Weights of a small mixture-of-experts language model, trained from scratch on English Wikipedia: a variant of Muon for the experts, 512M tokens.
Below are experts of layer 11 (counted from 0) of a mixture-of-experts language model. Rows are named router (the router's row for the expert), gate (a neuron's input weights, with its number), up (a neuron's input weights, with its number) and show model dimensions 0-159. Each number is 128 + 32 x the weight over its row's rms, rounded and kept within 0 to 255. Numbers have three digits each.
After each expert's rows: "gets" lists some tokens that make up at least twice as much of what it gets as of all text. This comes from a sample of Wikipedia text that the model never trained on. Tokens count by the router's weight.

# expert 24
router:184148087116136157162142121156063104101158156108141103160093155153107106123104021127121116108111153119112082087115148141133136117152127156112093205142128105103155140107123154123094170118174156148178085130112136145124186112124122179060129183150065142120094102114073049145152129079122088109127124108147202115086153172075094058072119132069137173132159133095130104114117143112151086127115192090135113101090149109075069125133112089160116142157167081144121126109088127155082094110169121
gate5:123169143164121109193129078165119133123189169142096096147047097111134071123124133091072099205142132152111114106108102109114035101143120180075129153137096087098105157107131088151108144156108125147165233158137161082142141116087153102076164105140063136128112126144125128157127175083088152126129135136106086123090125142083096119130154165113185094132149148142169084126131101133113160134163186056099129178094113111135104168117137057186100147134116145165149155164086131154146113154137107
up5:133103107132111153074081094142104155137131162138173137124160138067153166163106163140116030090119087155127153116150110197147136158072119139118081136106123115126124109166181090154130159108128137131087151129122104169126172167140132125143122114170087129128151122094156139126101175069080066162153130155142161075156147166151088148132123108125102116120121086060196133154134195075141160173125125065104062024122131185153066130153149134121136134102122169126066152100150080156145106144102150
gate6:132118141192084137155107133044125122121135119140078125117142122155156109117127116066106184155135170096190099134104115127143142146137171130149122143172088166124130105137148120124152138136108170118177092100153105159120145116136078180081180185138145163117177067089162118147097130118124165144103164141117107136112126152212094106109100148088080154076164129132098104105131132159124055104163163095153105052114190106056071061151128100163103157132144104153048114154108084196155135104148127
up6:107090121172067140159154092123146108129187090139112172041146090099150067131114072149105144136117107096153154174135089147180158160166105150140141143167133119126206095127149093124145126118123130151170112113129118165158135081153118150087176123076121223129154144152134072150146141107182134113188146153114140107112191091074138142129149140089114138118115159119136053131122113182070121102118157115170120158086142102085089060159195090068168121108076104119156171123130129125127101151150092
gate7:120100092170150085096170136217145179150149147105142102079126095166115115184111103139098112177090110089183074176136098030104104083087167121173205124125170074093142101103149095117126115169129133078139151121093105061112120109129194116175128133106107166158167141075114065135152150105125091130176208117118146142115107172108126140076143122149129104155109137130093152125145190144139123140116120160099126136110098147102096137125149119171135093174131185086148146126123140108141074187158122
up7:155155150081094142149111091096146124113090151123124111153160130059174176129098154185168138104114148116081135148127117121154124162159081157138152130110132101107148064105177123113124162115102178191112094109136120127134121174138105158068067129160156120184103118195135056155183154113144114206136105127094112167153124062101121101086141113115122131119134121168133138137146130104183138115066113104157129075144118132108137092166096043116115157165217095076128085082113131174090181110086157
gets: " to", "ed", "ing", " had", " not", " would"

# expert 21
router:106201087131117154197141138121092095149200163115142123140109136095108033127107103185142199042142137123106165139168131134180156099121161199123101152168148109099148132135159147079153136167120131129122071095076121119118150105099170137100088152161143114126100075076093052164152135103133112118209092133185152100109127106142135089129121190101128134110106147128147153095118112114113145067158118142161093106129185089076101116161124139166146124158182071120123126069119100118136144130141148
gate4:148109108139085125152086164088144093228126171150165167138159120106128156125143178080124170086133138078104138144153083124138168133091086145158100116137155103179179101110110111168164144108119105115178123139162152083130136081143126120133154078148110115076167151191144118154132071161149123099180092111178152087148108133164080050049093145118131139120103114083175147180145119210102081076154149117150164180115168115093113097150109118125124114155117180098087079096095109135082119147113140
up4:181139071145128079120138134188075100190128120123087155082104164144096128147066120176091093145152132130115144181134161131155135134155155097129131111126059163102101128144132159095147117152111114156102111090103133154151147118057103074158110150131162127177127115082110092111164205185105145155143144105124111111094139146084137114157146107183127105147130141128149109099089094078172191138183144102105106126155110183062104137156070141133075096112100114186166187176123165095207086105092104
gate5:157129122084129119174137110063140076142178156196120117149164061148137144206095098178165136162129102154156145142090082145099163125059163152127119070143082125123083084088193139134092128134141104118185091090132039062128145163125149203158124137170111124154131173146082156178167112141175098129155150162115119126117087146172156056119106152113086103129164148128104193109110142138111123090172167091131146102126100106138128135152093143161099098129113163119094082138159092146142097137108157
up5:168143151124121074174109143100139093081195134146122154131118138115145116141127180082132108181095153117090192145119137125154092132140120119117121156162139130118150125129178188100140117161114151139066102095127134117104124143185142107080112152169205117114153128105206165147115077091118043126108109164129145161162116133122091124077143113159154150091129153148133119080098132166113070168168142119142174135218055084168126150134167094126083135104127021136126122074128090096134197140129130
gate6:168181107100091153127108123129146082149138162088157153136130126119171071134083102152125172141101106148191121152139131135122145119175104103079156120119137165107097130101162102082133085140123140139172125075162115089127156077150130103108085144163141151090153101110084172179110114136156099182180088060103136106149053123178068112108127077161113102160153077161060133169143113166127156093173189141132097093099115127144136115051141111140085187117115115113052183170130151148094135185167144
up6:140154123191155127147115140071072094091094122105094164114222135131142087075144073065138153102150111130148156118074145165199124143121080185116114134150082064156159073101123158130113092161139071109087150111172089155126128151062137135134162102111139140141097134124162085086102119093148109099135175120173147106101144156088151125138140146103121127108152164173149114152179107096112149118132085125173089164148165171062130196167129169159188108109202105114123117090110135155119119137142068
gets: ":", ";", ",", " –", " /", " by"

# expert 8
router:150212110142169105134175168160092082060153149123148163101108114097126093164063087130141151091124124076163108118102118109176156131146146138127113181141128142095081152147133160144133150102193087150136132061076109150061112130170154139065100190132130127154092129111121100136158108049127098121170099156119107111097144192126090145042099150134169124113141127137126149123094114062162084118153188101173054080101168139088125134136107174145117153176166110118134098125094133136107154151132169
gate5:108153048106036142107138087157128097093127103117137114166145132081106139126133116117091146158126113068166157158084161116180088120127137089195128135122099124135104162111130104136130135109152089162140134150130144081121131156111083124115080141197145050133185105127131154141123080183185096172150164117122195081162092183127119134062110138181108103119157138163172154106076110140156121091105156071175136142094201108137098086162107134128150114145155146162129119100225123146100139103164104
up5:114065144130126159060162097160157120087131117193086101129138158173099131152126112136098122133158056130146128148077105113154124140154080097068130080150138098143120098143123148162161159153089167134076105191129136144108095100156136170141162150164099147105143133158130103178139137131192146177152154095163106153146142090102159152097168120074129106116123123146062053127105112158108192204096104057154107085095148081125092104123132108128116139099174098136113227112146084179109135179149134
gate6:091128134138103070140164156172091121109092187067163130110128123143128170105121125072139173095127147112102087124086140110108168135134231201116165093104127090122100102168149179117132117150176152118150110125137142099137162072126105149090179092138141187111211155116092147164141172132132063121158099111092101152135081151112119164122158116172171101068102065118146089110153175151100096138090163150088090107128105141156156074126123187154151184102147066117137128151089116156098111121126080
up6:103112139032156146160131139132148187134179124135128156101117124139152066137203078176099124098109121111173122170203156183147130066169166081116134104123149131144141105143122091139138100096099111154128130087105103160182122124172090097182112218150130075074040129115114109109104139130126141119068147150092094052160159104117137116142135114154092122168106157137131177180093111164156117119087094131136125164128144173083084153091107184136144151102115170096162147131160096125123136103157161
gate7:168126106136127145116106116150126173067096128120072163144176159051127137199158091133109143148124093163082156140103157174158205106112134122094142116112117114108115171195133106126130104114126099097156118105122144141132108146147157137083053145122152072183084107102098137191150088158104112087146114122139094149098107115152102142055124177129155130160143126094173088217157119080137180102152154135184068083105114140113196124092080119077143168092115102160142120132172054134151112124130152
up7:231129156150115119086131081120151124145089108139132131154130073082157145106131119127098186099068121184108169160128125138097199103179122112100120108112117114121124129145103103137160140168116141106098119083120111075152096077139121126080123141098129143175043109093108155159166067104133024089128176136126113113162129131173121159038110129138137198146131141153157148122133148081117141132146183120130064113121107157192100156157111132165112170117142135150160116204154110109142096114093182
gets: " 1", " 0", " 2", " |", " 3", " 4"

# expert 27
router:130161131138112087125158170116102114031149121104126106135105103112121076161087131110082157134141150140129108099166104126115161126147137199132099160154142147085133091134166118078118126136159104116186104097094107183068162156129129142050107203159109128134031111065083110125115117093126110092164104157146119129100145105098091114129088135077152152162108123152135206110097126136110131126182110097154126087065179117103105087118082155137105141155147109167133105090026127138103101161186158
gate5:152150120115122160116134139193115141092160116076095187170111118147140128133116119140143136020157092195104151155079066104075125140136196102125124158129125116107112171074121116081125161135094082176117108148135076175101106120159148102126161146112165135176121124120153190084128140075117100114089180096086162065124099182160122133139143058091153134138103092116181157152147175138115210149159168119128166150169114133119068137109055143155125162123134153133136147084082109135156132157157101
up5:113119147110195152082130222160111180125154149116160154097087135115127115098068182090138124115128119101127154127105025099152179192145138066164141126126134125125120107132162081118144120179046175152120192110138132079119148132162141100084121106108119092110182090101147126129124144101136161103163128119124136148175103130125113127111120117173172107138104115134118063088050107116157158171133113131097192155173180145142092096160155158108180193151141142135070130114083122111095135076163131
gate6:120150074131123118161113171177206127140201157163170101090096120127140047148125147121127137161148111130066097108112106166132132121105112132141114155074138103167142141118184160152088092143128057156142137130134112173138141117156068140104148109140099126111059165162141156118115129140118198156100108185116141052105146137114164193214097093050109099121106142154112168106143133140099154158148145120143011075144143147134128165078100119137132153104129116145083114157130121118162133135181152
up6:128100160182124127117136147111046121133096125099106080140141118116102113151111126161058099180086158084101069084158140142171171134120152104143147200146115108159069122143161145108154068144144141140115137115141126099120112104146142145150127112082155110118045089082112143117117108099106099106125170198151108165125160121165077128166089138156083200198179103103145165126155150097161125106030137170165072101114107122155148152107154086129136136136142091124149087121173128138155181158209132
gate7:142097135114162131160150080150113076176071116164156105138113143078174052120125139132164128112134148169134157115188137099091147153144073128099060081125151182108166157110142111110109167139149126134122137086100102102112149102121133110103109131114128084154111142112101098087126119129105143132162113131139126119056111135131141115154121086177190159211144148131096162104054094218187114102136184145113116174152089056173137135145158146145104170088142109151056141133100082209148119135130183
up7:136106065178140138158127134155138100122105135078173132117138093044116074118129093161174104100153104107188129108160088196142073087149137067126065148112120100078095131194177131109059110136190157126159075139116123151142093118128157091147085123152121130085116162160164168143102139162142157151149153141065183179111184084128157149151131137103093146117160153100110167140110094111073113157112101154111083112072129145100136140113105161126150054144156108112127130184108105140187169148142179
gets: " |", " ", ")", ";", "\"", " JPL"

# expert 3
router:146174129137149128201118180109089110097184172113163118127139103149151113150107126162146108109082132125081154084130142198168140100147206181118133168188134153108114117121110144084111120175160134184178090111076128148147158092097112148053098104112082063118098104135121071123174117111100111139152124122170095094135158123096114111137151159104177171106123111145156155110094050133127096082174203100170115111146158088102035102112079123156142149135166110135076100085106107137154112141128116
gate3:154155127135161149078100169133119138045154105122117137136123129114092085189152101169200121130158134132044093111088171090100176137114129142120093121225119189114132047046061108062155134111206089128156134098117099094148140117119093089101135137079099187135097097156126116094192091131105124104139147173076145138090116159109162132118177149147152118129164156130182122118156094123173066155137179137163094128122156167165132142114110125135088134146107146147143133133154133122129118114101110
up3:143139123124065126106144107129166096083146185119142214145166117175132118192085202161137121143158141145089099116155144158107111147129125110154084167137168123059105182155097133104078092130145133110158156106133155094195155102125171097111105092121077140095208080119125089158213131074074116169088165094151123116161176137074131170067142130108128108100164138143114112143147102112164170086170088145122145147140119133166116112059119082117107128130102117097157121163181114103134171163130097
gate4:091093135099146108160114113168156166144070150150109156080133130096114135168108088113127187137066195131160162127131144122103120120161149126133113137163123152183142082141149185125132164169091169147197061127149099109086079128122126122047089169094117102103112156129079107144126126099121137125162186151113041139149105137096124140118093072094155119055123188171148120132080150094182165094143132095157135161121112169106102116156105120175174102138111137114146105150169150082186172202119087
up4:116147161122135121149118107104121152176234085195124103131139074156096144140133096133127068115113112173088155107111196126116089112170066202107158155152148071107102135163115141066092093118130166118107149106132094149145123092128149167126119142164102148122227151143218129136092152173084120126128080178131191112092119137152138097151103110154165144105161112066154115119141164086107145141180134177104145129139113121119140117102096116100110161178117123086163139072077087114141140079107160
gate5:111198115118110132132120103115118078116069138132067142139074063122130184137148222163120138149119140163174093150166119124090168109119100102147082156146091123056119183103174127146080132115191150113151086117155118119140130150105150155153125150120101122053127170159159164184149168134110173179090142166124138123119096158121123092149107130111092160097093143127150130157056086115150079115168196141117112161189079127088096081123135135111078106123197137118120118160123098149153167097069095
up5:088169102106158072116144084171138127134147114144107081108102070126200140124146184126157121154140131129113096164147124124120135145168126116137094157026114156146171129152119144087098124190186109100152140099117108168137100126151098142201148135104071106134098104152127156119109098099064113181060095158089130120131102117117092124169133120113097161133117142165135158132083114155130071098173168206113083125153129108166089112128103172078187130111197123210088103164060164160123136136116131
gets: ",", " by", "er", ")", " John", "ist"

# expert 5
router:160146105147144132180143166102077097130158143094127185162078126161126138166089094176073141088125146141103134115155121142172165109140131131078103175143162088111131144141110109142116161117148129152147041093085116143121118120117167163113066176122123145112044103115093130183185133090155138097147092137152173117063154180136085058140115150072162144096108154108136165089091100091129086111183165144148091089135177103080106091158125135115050132158159076148120083071113128177129097151152134
gate5:101132175117142150084122123129124164166085174116142137113134118123178202167109127120100114143147167042048114143162094152113156163097123058129169150171084159065136158100121147124130174110205101081117106139110085103145160073144111188153146157133101151161169145168129138117087112080094135125074134097099167122058166108154155093145114113072115068087121109158149117109087110160152139132129117112140154109196154107122170086108125114151170156141133155156090203123080142147102118122062119
up5:148116153107118109153143084127158139095128090153115211173168135104092121186084112138105128092104136153098195153094111157173102154134168152077102211049146138173178127109104146155075093166093138171197188124115104152108082109120161131175096142050152087087093034149141083109133194085135105142152095107119119133139129167132165137133140144118111122128127100121111089118123074137128106180193098120131115160126112139121110142116141149129092115158134158140134064168144117128101158105060104
gate6:101097130159069157167165152091140139155127126147108123134111154124104090143157121058152153131068120138135092095128099116127138123125141140100109143143182118179079104078169118108170141168123162062128195109153151125196097156090132130122104064076107142165138155065136122168161163127060129156112177100140147125129120138113122125200184101138157095131168144105109083112096176161113072077109156089138134115055199144074153120085137143131093159156098114085155062128141128118117063163175088
up6:058109118145140167141137132187069091174137104101135047103135087121118179097126090083142078050126093123143125154169115130124174136186181195132169084137100121150143073163148148132109061078146123161180128162161160184186114096173101109088102096073126138141101133094092153185132152117109179136104166118134156083144094190143112124099099091156098117139130189120110161117083184143134113143101121122162111113119106180141069127123140117129158078140118108146146106103155114152091089111170145
gate7:142167060141133118185117135119113130043111168113055116163162113192111097151107109113163146160129082170122041081121173120156154133135106153113118158165150161146121158136143085160102082119107191111107156142158153116157137144138165103154131110082079190196137118158150110137080100103084141071089162131162104155125127147148168108100138131143146112115108095209085187122074123070104108102121169168115062147078140143178091123146154140110108128193115118122134128136123111112166123171181093
up7:115118177137123166171107126148169184188167137117103097156163191031122121086136160129123144118140122077136163133095093168122101120139170062060144129126112130155177174133099129114141106093120126163149159156118089147105100085173088115098129166145151150125078103212141097132169162175117149154133087123099131093198106113137123199060175129108152117111147155071099102104157088185161134100099070057141097064100120155119113138134116113161137085148134113146122159114137126158064141111129142
gets: ",", " with", " of", " that", " for", " by"

# expert 22
router:124164147144126178129151156127072109058140188107189148081122115201118124176098099141100173141114174124108086108117148160209141143155158165154128169173166111084143153197175192128122148168161122119145108106094110111095142097126125095061122103138142110117126105127122121114134077052112091114125136131144127093117173141082107066112133165083154108122134136132149130155076062112160117096148135089155107087090122111102100095090091155132153136141104121170122084101032063120101111126189111
gate2:201154166138147099123129182147130127183131107112117117177200094159118172146141115125118144177122111151072112113172078102178145159141150143112132188127178185115121045174117108160121123122167099124151165082119150139142067138131117134139152071078152152144072102107171182092142172076085094161122227155088138098067151064114129122111154119129153130112110154108098189117126109101118099147152137083106103137111095106129092070152144115099106149100130125069108052168101146129136155107138141
up2:126151146160124137146152106123128167147123097086109095144141147094145148152125096118092129068077116135137121174175159101125069131142122177138046102142122098157096137144149165087179192100129129029123159139154139156113147057103185102164085113097081141131183109143088141163132177129099116143120216179114152062108176133171139131199081144136107177182134113114071093137150063088152133119132093171129136111115154129158146116134096142109094107143139097121141078115152124101127084062168105
gate3:169067171078138103134085109140134130106121129179162166137050189094133143108101144103126212101143125131106101139144072159092103108135088146144098080135085095130099198134135129138147123178145210093137143107087122099128091157139069087138109196116104169089132191118122135174129109147100099154096135095095121149125223127117080120158146149131124147156138136071157116081135159140139154135139123138166111113155137133094179067127099157152165060139129149127104075148191112132159197116111161
up3:118076187119150111094127096187165124203147146130157116123099139105100088133144213164121144146095104181142172133125076117220070140105099153114137166122121145116160142152154188090158124142092136162154112171149167164142151146140107127160081082113139102089114183122092125106174092104104114144118095118131113124086118164126099142168072046173121143117139097149084145164101102130115123158089147093098140175117089116060099125134128086074129148183101125145073151108193160101139120118195171
gate4:087117095129124142089149096110125106062112170134111125095097128151114112100142151083134139135149092156118067120117150172181168123163117128139115144112153158156139143138122093137146125131113105155136151166127075179104177114160124110124131142220159120119107167169202088085147123127110086141123108099087135070129117161152164076154132128065090151140137116180135145136099121117149162015108181118129176060125122143089214152208115163097146121145192127114156135126057080179142078124111116
up4:140121111172116074124163123110177152139105127091153126128095147154120106133064174103086180172093088117126096126107086145120116126173114088159131115144118173105184166173126145151167052083108129118087170138113084197110107144089087082143139168195107118097089133091166125170093071144201086157137122121110187156141136141136114129105176132190121095149155099116186129116162163135144102057138138149157115120103105066115073164152173140105141125058116195109151183143152103104153108136153102
gets: "o", "a", "i", "en", "on", "er"

# expert 25
router:114156149141113150139160133099075090146183171067133118119104143102085142124132128162099134097111091152107121092119093136119206113157161160050135172165171119121137155115144136122038117113159109156165146099085080164078141116128154078095114161109097131128106100059110087191182082093127095115157114173119127085064150165084104066134132167091143100102104128127142183105105065135129116105118075129148028105136112086145078097140117112173138125117126133131118087110151106129063135134172161
gate5:104113112129120145130164160115170112152145120143130071093095103070112136184092159134068170107131101174162108153095114116134119129141078117166120139183128158049099151143148145143055148159177098148127165147166101104136142179140118105097110145106096167165129142104139101115106183140105157175030084119129131126121114166144195110114148190103104104135094123133125105125123116156151099071118118133159117143112071102220084148051157145146139165152092113084071156165155132160089098106186187
up5:122157072119115136161147102204172145157069076106102160147133151115110138130153195085145152085167119131178075156129130150131102177124126093113118211167135135109159110081145151091115105166125127078127063142133096082171112107119109146122134084113087093123201170105129151177144122179083156144159106137173155127175139102164168101115118146133143075173172120092104146108153135150115172121183130188069146068123099141117113123104086111121142108118079087126150136026105133126078127090093108
gate6:107113098074128150112110156130136134145176121071185147098127149145159135164123051102115114096104169084104095093163090095077113101115152140105131159144156105132137128114217092175089134111151123162099209134200145086161141134138095180147119168123088176198089192086151141116123130148139118109112117099166134131130134144121081098157119117110122134091092134113082138067221102122130151102151130198166094107150116148115084177118188106142129116119153165109182071129125106125112093051108119
up6:131108186086095105109075187144155125158142132116165138113098144154139153073097052091145138091097172081071103144145153114191067077179152142170140099130108093116126156119173130163065102114143148131099102088165134103165102126196162092126117169121107201175146171114176108165119088115135136134171161140112120115185119149159097085149113087098125114097124187076092124129167085127066121124116183151212129094154169145149138087143187140132095130113119161104142108091111085112131147093122123
gate7:141176102062144142121119073072116059090132133143123096171167100142144163150147123167127108123112099129073123094109093118134178163087056118094109107146108090114151137162143176127130173171149102124155150134118084167061119143105095111098125119115144095123076182093151139151176141136199145107136126174117217128155091082075213136101114080125125155164144092134160145114119112125159061139147124105068092118149143120178146163109149196154164126097091118184121116122091135165071133115161166
up7:173123125106079158165156104140163151196109087133099113103121169059145127159134119097136092105174124105185135035090128132099150151125073136089081143116124196098148139123135103132109131120137119193197077122065149076143113118144156150108224142128157129114122117164117125140089136138233103133094082145163176119157119151085127116098119111135100100089111173092109141145136128107134149079154129120128133189114160135227111170103131089131106163077115128118128151159124079144129109178123160
gets: ".", ",", " and", ").", "\".", ".\""

# expert 13
router:150152109193135127139165159117107089068145199131104115156130121163104076138106127145074124103091134159121130079157143202128178115162173164119125171157120104116160138136137155047163115132102141166192117152138113150061178113148113120066119146111093110109073085124092089144153105114105153097187113170186136064119160129133114110122101167157145118089080130127141144100128115057186134132132167091162109085126174098092120107173084173156103113134133138068134118068071108085105122156186110
gate6:140121098111114169144111123154154089130115114116136204138152153175130084075161156203093132135090114172143089113075134042079159183153168158096107129119092160097159171106137155105123137130057124176155137154119166165045123127174128102142183084136112118151103113165167120074133139136081086110189062121123169113069132200134136126103149123122112092181119140157157094103106138110185069148157125161150106114156134150194143084104105095085162141135143092143097145128097096131152126157129092
up6:155113211093143145132154107170108099150150071130146126143096049112076120129148147137091113102166123087145043178171157143115212116132110096121149084116134122085137145143095165133109145120112140173081153145104111087091084128150166139108026168177105154157107135148139143118119099119079139209125152110108096113147156119139166177150103158177152123114046122157149092144086136164123169116098175113122148147159143167074067146117143106095094143113149164145076119090127129111145164148113187
gate7:130110087143157120169151110168085128150180130191109134150144028145076099135109112122124137111142189163152106105159170079159196198171128155136124165135095150119095131098127146111122123182140147144125136101108160149100112184113212138120091097090088071096152171183118158139094163172132072123114115084148099083083178115067099069161110124150120118171069090153073100108151078146134168119147178088132133092127119124131091140115144128167138122092100136166154137162145149153170164093093125
up7:131125077159103169136096086171111102117162129109123118156067083157085149139096100130108171142160146150161110118173182166132099108119131142170145188131097147097086116140126109071111128111167102141180069107137141148105084111193193124172113132123134147107139116145073129074053198091136151132101114101118132107064152138144084119187123081139131170167079061089104152158155131147154133141127159127138148063083150195149118088108069088163113112107108183133157183179124176148148132153136163
gate8:112130158121073172135181089200155176133089105069114161153097129169131107139125143130090129115127146117108088125164108169150141168068134149158097146159124130100120125091123105107180101120094116075151114094115140235153145103111156148154149140145147098173063103152074184108096148077116133153153140168143100074104105172132113134065155115080124115105099086211147136150090171157092123104162104131109130130138154113101171095129122129136080158101116152099119170107102098109187185154227145
up8:103160143153150156070171103056100085153060187136122119138127123135115095113204186100116144114131163160118095088094128155143074152163087129128119089131166126169160167165150077132106114128100105153197124125157116107105136156086110138132116164093102106086071162117174133182120126123198141163097125154150109189116140147181152101104140146227175114099113139092112113139123147192058109108107067165154112123122092133108085124150166091098102097157148133097165120070141112115091099162102163
gets: "|", " |", "-", " The", "The", "="

# expert 20
router:165175159165161171178142142092082089107125181101143145082098172150103160157127114145102109119075178107140124073114138147127086099182137168109096127164107122082141116150144177094130121154137161151133118113080109093043132092137139156064102145099106101155125090125099123132139125139120138104147153181172149100118155193108103094087096152140151152071099091113155112091072088124143095115172186108149093126120144108090082065117121122178065131174167084064144053061104100158116131135167132
gate2:166102139146148161118084166137114069160157155152136132170085079125134175117195130098153100096089129131178097143175176084110117136109130110130159100174140175172082157121131131074083152070120117079149107123133122160091150179113129151141106173083111133186118100124122153171106124151102093122139153141123170141077093099112097128145134165137164184112150114101110099137119110158148057155136098101073176090086154111088114200185138048104116091045164095095171094103152121158118178098116096
up2:064101146112082100144181161102153140082124092131086157111131098182081080127095137200096155150147070100175130173187095123128145100077123144172129092142157141128157149067153107124171103143100134120133134087072137095154094151201095115153108115156138150107130133137146094137128168097129110156112150126120098086058139142122106144207119146126122140097092115141144107103097188117166122167107190136142132183181194141088134123083053178069136128156100126114120163081085151169115142154108179
gate3:123130078149125108079178137112171095071132120163136111119160172175099134106134138074147187175056050130140107142176118165149108137134136059081141125158114146134143114072150176177100109142156167183173120129136148105121136114156084104160140035126144120153139108138102177067186108114179154072202139155116073187151089158091117154146104120081168123144125107124120140094152097109102126140106156105120108134139130129114118065110127205127071170182148122147162090122108114105088128141106113
up3:132132082187185114114144210112167157102126136139142075155145153143116095157129155134154060162067141134092111132114123142165109130131160147141158104161136134110163150125091108201139099133132172218143050158155163148095063105185095152105107113171125134188127143043153189079159141163115132146132118113097182186107120065136081094074163140119120141112145155139150114073163150137093119099136112106092095129114158093155091105126161142147150153134139106092124090104099108077172098154077135
gate4:171125166137112147092111122138064109108132076184159165180122201142150148158083145156156142146080133076089062124157173092120076060187077158076118148140083170129142099146112161140072169127097159117101210096120095080087107174160162157057133153114177140130097128155135115135140103078160114116167092186169098079099150181157137115082128111094147129066139162117125131157095090133150162161125118103187095123104125113127128108119130106112115168150128152106184090143155118133150132143101129
up4:131101144141116139133111132118106066168104096191152154177097138129109153146128093115205163119090097129107091178186120137124095167080105134148125093175127177157166143077081110140104153163139136101109175124126194067158153161159153140164108113090178148124141088105062120121156065098149113075116134159199138122149115162138149139144117117054145121088109098111148181089112126167114106147199194171098150133176133131109128086090096121150122121147161099053166119143116067079120162157085137
gets: "'s", "th", " the", " his", " first", "ian"

# expert 23
router:192176125150176169147138106122108148108130116099159188182099139127155109098068067127089106107112160159100107117143133149147125082150146172095095177181111136101135142171125155078130137176112100120116027091108079114087112161146139201080095191130060079115116097118110106110134098093153133107148130169155140085110168186095055078071125151123147140095082109108116111120069129098124141116157162090162130144104156099061141102151097111097119140140157088097125107159097078175126141141147132
gate4:124131120119119137111076078129066179170175110107064160165137128096188110137170159147127066083054148172113080132139178149139158144122140122162103140094150120132173149138111129092063108086123104163134132142102108147092170195147115149108087152128103112108160161169119176114116121144111114085188066192135193145125139129116130145111115174085138084125110084110131110157144069142123143138162149157104131167063131174062129158154147111158091077082123152148099131139169069189108118144181173
up4:169144153108112139121114150141076143181135098118121144095162121128153121187088110129114069150146121121153104166113121089218096105090090101141112106122157141147135145137125142132144104173139055091157142152112092100108161190168085096089102111145115124161131131153139153145132109134167131109150151064171131097141130142153195033127125138174101129216064192129133113172124130154134129061121160094179145141114105135091125152099142107094148174149107120056128184107156119103062141135032149
gate5:208115110137107131128106136127096157105128133100117139157135087124087081082108118113104128142110163103120125157121138080071157111113168187145134059186125178092139139202083196125128184144145123118143080107149091100146122144133131165077138166059116100121105181163107135130092082113165119145136172095168124098116161157081128112187109098160135133197138142169158131117114038120133183110117189079159135104119162170088166105143140177120148128142090143140160216112113065121135108157096139
up5:141171151174099158117099155083108117137151087070142141116168099107119166142086154143086112109111140194134136077136126090184108132093150181093207087129178106137120107133092129119105161182123197097122049105108146126176124156122115174127133134137143092112144166186159134061088128101074106126150132156135081152138089118141159103101142083092049164120134214125159120097158174070092160157159137094154044136178121123099131154130102097098093147147128142131147105147106122098103121144080170
gate6:167141171108151148086147092105121132137111124145183117106134155166121131117144093184136146132179167071097101102084174206102105085150143187099112106117153084112149078169118166122136155113145075113137137134123130200119048094146163139052130132132105095075179109168141146094093108118123108109159092165165162089162134100121104158085103143122141098122123172079144083176117161151169193158110171123138105126063123069057178147097176145142139125077124118134187120156117107160134103089085126
up6:115115128172071159127113107111151125145156133102123179130117096133118092081130114187153150141099168136112163202131194077058143151159061140210109087127146092123096161078150160091090142123117143126113152146112119115126148116187087137140101131089125128081125108170139160142148085149077118114087109139231165135129111135087124131185126110123157078136056105113139084153164177118192157065160101133158129191083126141102141126173146122141084109102140081104108109152107098167111154137084185
gets: " a", " the", " his", " for", " after", " under"

# expert 31
router:140143093178156114203170153119118116119115185100122107163156145135094102147104107132097113131095087151110123124134149098148166102125168167131150170130144128090133132165161167104124131188127143135164094107131094162095125161112093178089112189118152112101078119092139090164186095122170098099119129169175200123102193204140089083099082129084179137104102049100139149130073111104169100104179115123161093096149163082112117107131119151128132139229130096080145103120132103062106104159164167
gate2:161084081142109145131114145134108127095122195145170140131139139178149108153103142134134035085108154183117116163169137200171155134136126133163092158121036099143120156089137118173095070078147135143122153074134083147180115073093136156112123168110121062155129123153095154135130146116170160136102116186099162156115112120148099151156103218144175043164119130130151106166100117063174122166106178148150114150173103131099130086093124055153129129152093131150144140135128080101112159107124104
up2:098199178083145131151107122078147173119111062110080089115140097121140167102164127163115134139184119138157133124058099086132081107122140154121153155136141166071151139161178124091099196138105104059115087215108192094106109153167108135116131128127119140135230121105135117135125104161114147112111119099150109127139142200139182078127183068147095181075117072152127154173125146137089126107120158114128144097111149085133151132125121180054128124149170135141092146139117154112120100165069131
gate3:110149169138088140131123141118142153090105073072117163112132135098154134167159121111127085090207100174147192110164064114140116191182170143102185096096132172117084097159176185129144136089172117113113116176117099186167080123129113109103127089055158115120124122137131107095175112116156145051118100109099149091140167103160149141100153158138137117107124100152162119163114121112115140137078124111080120111120237103120114141102153132137150123186124162068147115083102138142177092039133115
up3:118072182120156113097144159107100126093119137078184090118161193135067110098123118136080150094151163127098177125082139127153112224088091066125131115104115084074089101154173126120176170123121063106136141146128163129117104099144148181123149128075147081173134136155187127077145118076104118160124058137107108156047155128092125157134126142197079206129141100158118111107139148156159115101191098131109142108108151130123120094108101117172150082151103201140131100115148146146163143151146130
gate4:096088128165177154095176115118119157144151121168189107111069089081131046104115099106107159140097088175126125137136189088151185161135154082078118139141157068121164107142103089142108122202085134107152191102150166099168134106149114056171147164121156145127159160103093127155096138091135150078124124167172122086134111166114106081103161098155123043144123111163140104120056091102133136159129132182154129133195182103155136137129183118099161138099100098146170110128113112120082121160155149
up4:138194133097113089108088147233048125107082112133131107104083152151097084130105090105109153143172139190123166175128119099144077127212095203148149102111124110131068149092138128104112126138062156066135127160115120098182099128137125111096147133140050182105100148135092128154138136136139113080231182177052131179130125215104137093103130129128118113138126155149130105119165112116116138128169137123106093113159171142113148092143117127124107115127138135112128114176105160114131111144151158
gets: " the", " in", " of", " on", " at", " In"